Weights of a small mixture-of-experts language model, trained from scratch on English Wikipedia.
Size: 8 layers, width 160, vocabulary 1024, 35.8M parameters.
Experts: 128 experts in each of 7 layers, 80 SwiGLU neurons an expert, 4 picks a token.
Training: a variant of Adam for the experts, 820M tokens.
Below are experts of layer 5 (counted from 0) of a mixture-of-experts language model. Rows are named router (the router's row for the expert), down (a neuron's output weights, with its number) and show model dimensions 0-159. Each number is 128 + 32 x the weight over its row's rms, rounded and kept within 0 to 255.
Before each expert's rows: "comes before" lists some tokens at least twice as common just after its tokens as in all text. This comes from a sample of Wikipedia text that the model never trained on. Tokens count by the router's weight.

# expert 117
comes before: " ", "0", "5", "m", "6", "1"
router [128 163 141  61 174 163  48 110  82 111 185 164 111 118 152  93 125 124  80  84 126 186 125 200 125 113 108  89 123 196 120 134 173 160 209 130 165  97 134 154 130 116 129  65  50  78 128 123  84 134  64 123 114 148 129  82 113 147  91 125 158 156 167  68 139 125 159 127 154 112 173 110 118 133 106 138 160 102 149 144 170  86 110  88 117 134 130 180  89  91 159 195 130 115 116 146 122  79 139 133 143 123 137 128 114 134  98  57 101 130  60 127  62 156 140 173  69  79  75 139 127 125 167 169 136 107 162 110 132 124 102 129 117 124 145 120 123  91 128 108 114 110 135 106 157 138 110 135 104 158 173 165 114 140 125 103 130 134 191 141]
down0 [106 183 184  96 132  88 124 108 142  98  94 176  68  79 132 123 123 110 138 113 104 135 153 179 124  96 129 170 147 139 104 116 149 129 100  95 151 114 129 114  98  67 149 103 128  74 172  99 136 132 101 127 165 124 108  92 110 154 149  76 122 153 160 149  87 122 102 194 108 139 203 132  71 104 156 138 159 120 107 150 155 160 146  46 128 163 128 182 163 115  69 101 137 149  76 105 127 150  86  96 106 150 128 131 106 178 160 171 120 110 152 147  81 108 163  70 150  95 124 132 144 119 159 147 154 100 144  82 156  99 117 139 150  94  56 100 145 145  89  86 144 139 139 168  84  74 179  92 167 100  97 130 147  50  78  72 122 177 121 159]
down1 [133 189 105 109 153 123 160 131 154 150 127 188 122 109 145 120 145  92 109 165 106 131 173 190 135 139 140 143 107  73 140 196 148  83 126  88  76 134 174 156 112 109 122  83 153  77  68 113  77 178 110 144 118  87 125 183 124 120 141 135 100 123 102  86 135  88 113  91 129  81 191 111 173 141 130  74 130 170  91 180 107 163 148 124  81 120 150  98 107  66 128 124  67 144 130 130 130 112 121 121  66 108 138 153 166  62 160 142 113 137 140 154 118 169 131  86 194 106 117 117 125 115  55  92 122 124 125 196 190 115 104 140 108 127 120 182 135  85 122 126 143  68  95 104 115 166 133 106  76  96 147 155 110  72 117  88 109 164 151 174]

# expert 27
comes before: ".", "1", "3", "2", "4", "C"
router [183 165  57 107 200 133 150 163 106  75 170 114  49  90 181  94 103 119 127 131 130 184 100 175 150 126  95 120 155 163 125 118 160 154 159 119  98 126 157 112 107  71  84 108 127  35 169 115 105 112 171  62 116 147 163 134 115  73  83  58  86 134 150 140 130  65 107 110 136 131 155 102  85 170 125 108 183 165 109 103 158 121 163 140  83 154 122 143 130 102 151  87 137 112 182 144 159 156 144 102 116 131 111 148 151 148 158  93 149 115  69 113 113 129 115 182 108 121 127 103 139 196 163 144 128 100 101 129  78  96  75 111 154  93 140 140 108  92 118 170  93 128 148 141  74 146 110 112 168 126 115 158 167 111 173 133  91 137 121 105]
down0 [110 125 184  72 133 171 159 114  94 119 188 105  74 105 138  94 139 122 158 106 129 170 114 109 156 171 122  62 156 167 139 129 140 105  77 128 206  75 119 131  86 118 154 122 105 104 136 148 150 102 131 149 134 110 140 130 123 133 131 139 149  79 111  86 114 103 117  64  64 143  26 137 107 138 116 105  94  70 113 144  81 137 159 180 113  94  69 125 134 109 136 110  80  93 127 144 103  99 152 116  97 156 131 139 191 103  72 124  67 145 151  81 123 128 102 131 153 141 114 116  86 119 153 194  55 173 131 121 109 139 112 142  97  62 121 108  81 142 103  78 129 188  97 123 116 130 101 114 147 122 125 111 176 119 132 137 115 129  98  34]
down1 [129 142 192 139 109 153 198 134  82  99 178 114  95 104 157  94  94  94 174 154 110 124 100 100 154 126 127 154 176 171 115 187 136 126  99 124  89 120 134 129 141 167 143 186 155 164 136 110 178 149  84 150 150 105  27 125  73 130 156 103 136 115  58 180 136 110 131  83 118  88 139  75 115 120 105 137 157  81 115 136 125  90 169  75  82 140 111 154 136 102  84 150  98 164 113 131 131 182 105 144 155 117 149 120 141 140 159 167 182 106 110 133 135 177 238 123  91 180 116 108 165 137 149 121  90 100 155 190 102 145 180 126 127 105 163 193 101 159 118 133 100 159 133  90 102  82  84 109 135 112 120 144  96 112 124 102  93 120 132 120]

# expert 120
comes before: "|", " ", "1", "0", "4", "3"
router [185 148 145 121 174 121 130  84  98 130 147 170 125 114 128  63 153 108  83 123 154 153  80 187 114  88  90 101 143 150  91 155 148 158 197 178 202  95  91 125  87  96 129 103  68 113 148 109 111 107 166  64 138 143 112 124  87 133  99 157 131 141 199  72 141 149  60 110 145 100 154 113 124 155  85 113 141  90  88 157 174 108  89 125 120 135 138 183 113 139 173 142 117 109 140 132 153  96  97 130 157 193 119 138  89 124 148  56 182 180  82 149  81 157 137 173 120 139  60 159 134 145 183 140 135 113 171 100 148 110  81 124 154 132 117 152 109 106 150 105 128 106 137  78 107  97 128 173 133 194 123 184 140 131 143 117 115 153 166 113]
down0 [129 155 151 151  91  86 116 100 115  97 111 129  36 111 131 172  96 152 131 161 119  97 124 127 147 144  93 139  99  52 143 103 134 146  88 179 137 112 119  58 191 105 136 140 133 126 119 137 138 160 104 117  61 119 118 147 110  59 205 111 107 119 132 148 147  72  72 124  74  82 114 133 108 169 115 113 172 105  95 105 105 104 142 125 129 152 134 126 150 103  60  90 150 135 113 146 166  90 127 102 176 148 103  98  71 148 105 100 113 162 164 113 125  48 168  88 159  57 134 161 106 122  95 108 154 196 105  83  72 157 159 128 219  93 117 109 124 150 174 117 119 155 111 122 117 153 103 115 156 145 127 154 119 134 123 134  99 126  74 167]
down1 [155 111 143 162 150 127 100 123 127 101 145  99 119  90  43 116  93 135 105 150 153 109 152 140 123 103 102  98 100  83 114  77 192  96 111 113 109 123 139 111 116 132 144 178 139 153 108 116  92 135  97 120 167 142 142  46 126 131 133 119  96 144 158 139 149 168  84 208 157 180  53 152  80 141 195 148 120 101 142 201  33 150  93 155 149 150 151 182 116 137  86 171 127 184 134 112 143  77 109 127 134 153 105 171 112 109 109 150  74 161 145  82 110 118 100 143 110 126 108 147 140  61 144 128 111 121 151 133  78  96 140 155 189 135 138 111 187 209 106 156 125 108 186 127 191 147 148 136 128 126 170 145 150 114 117 101 119 166 143 142]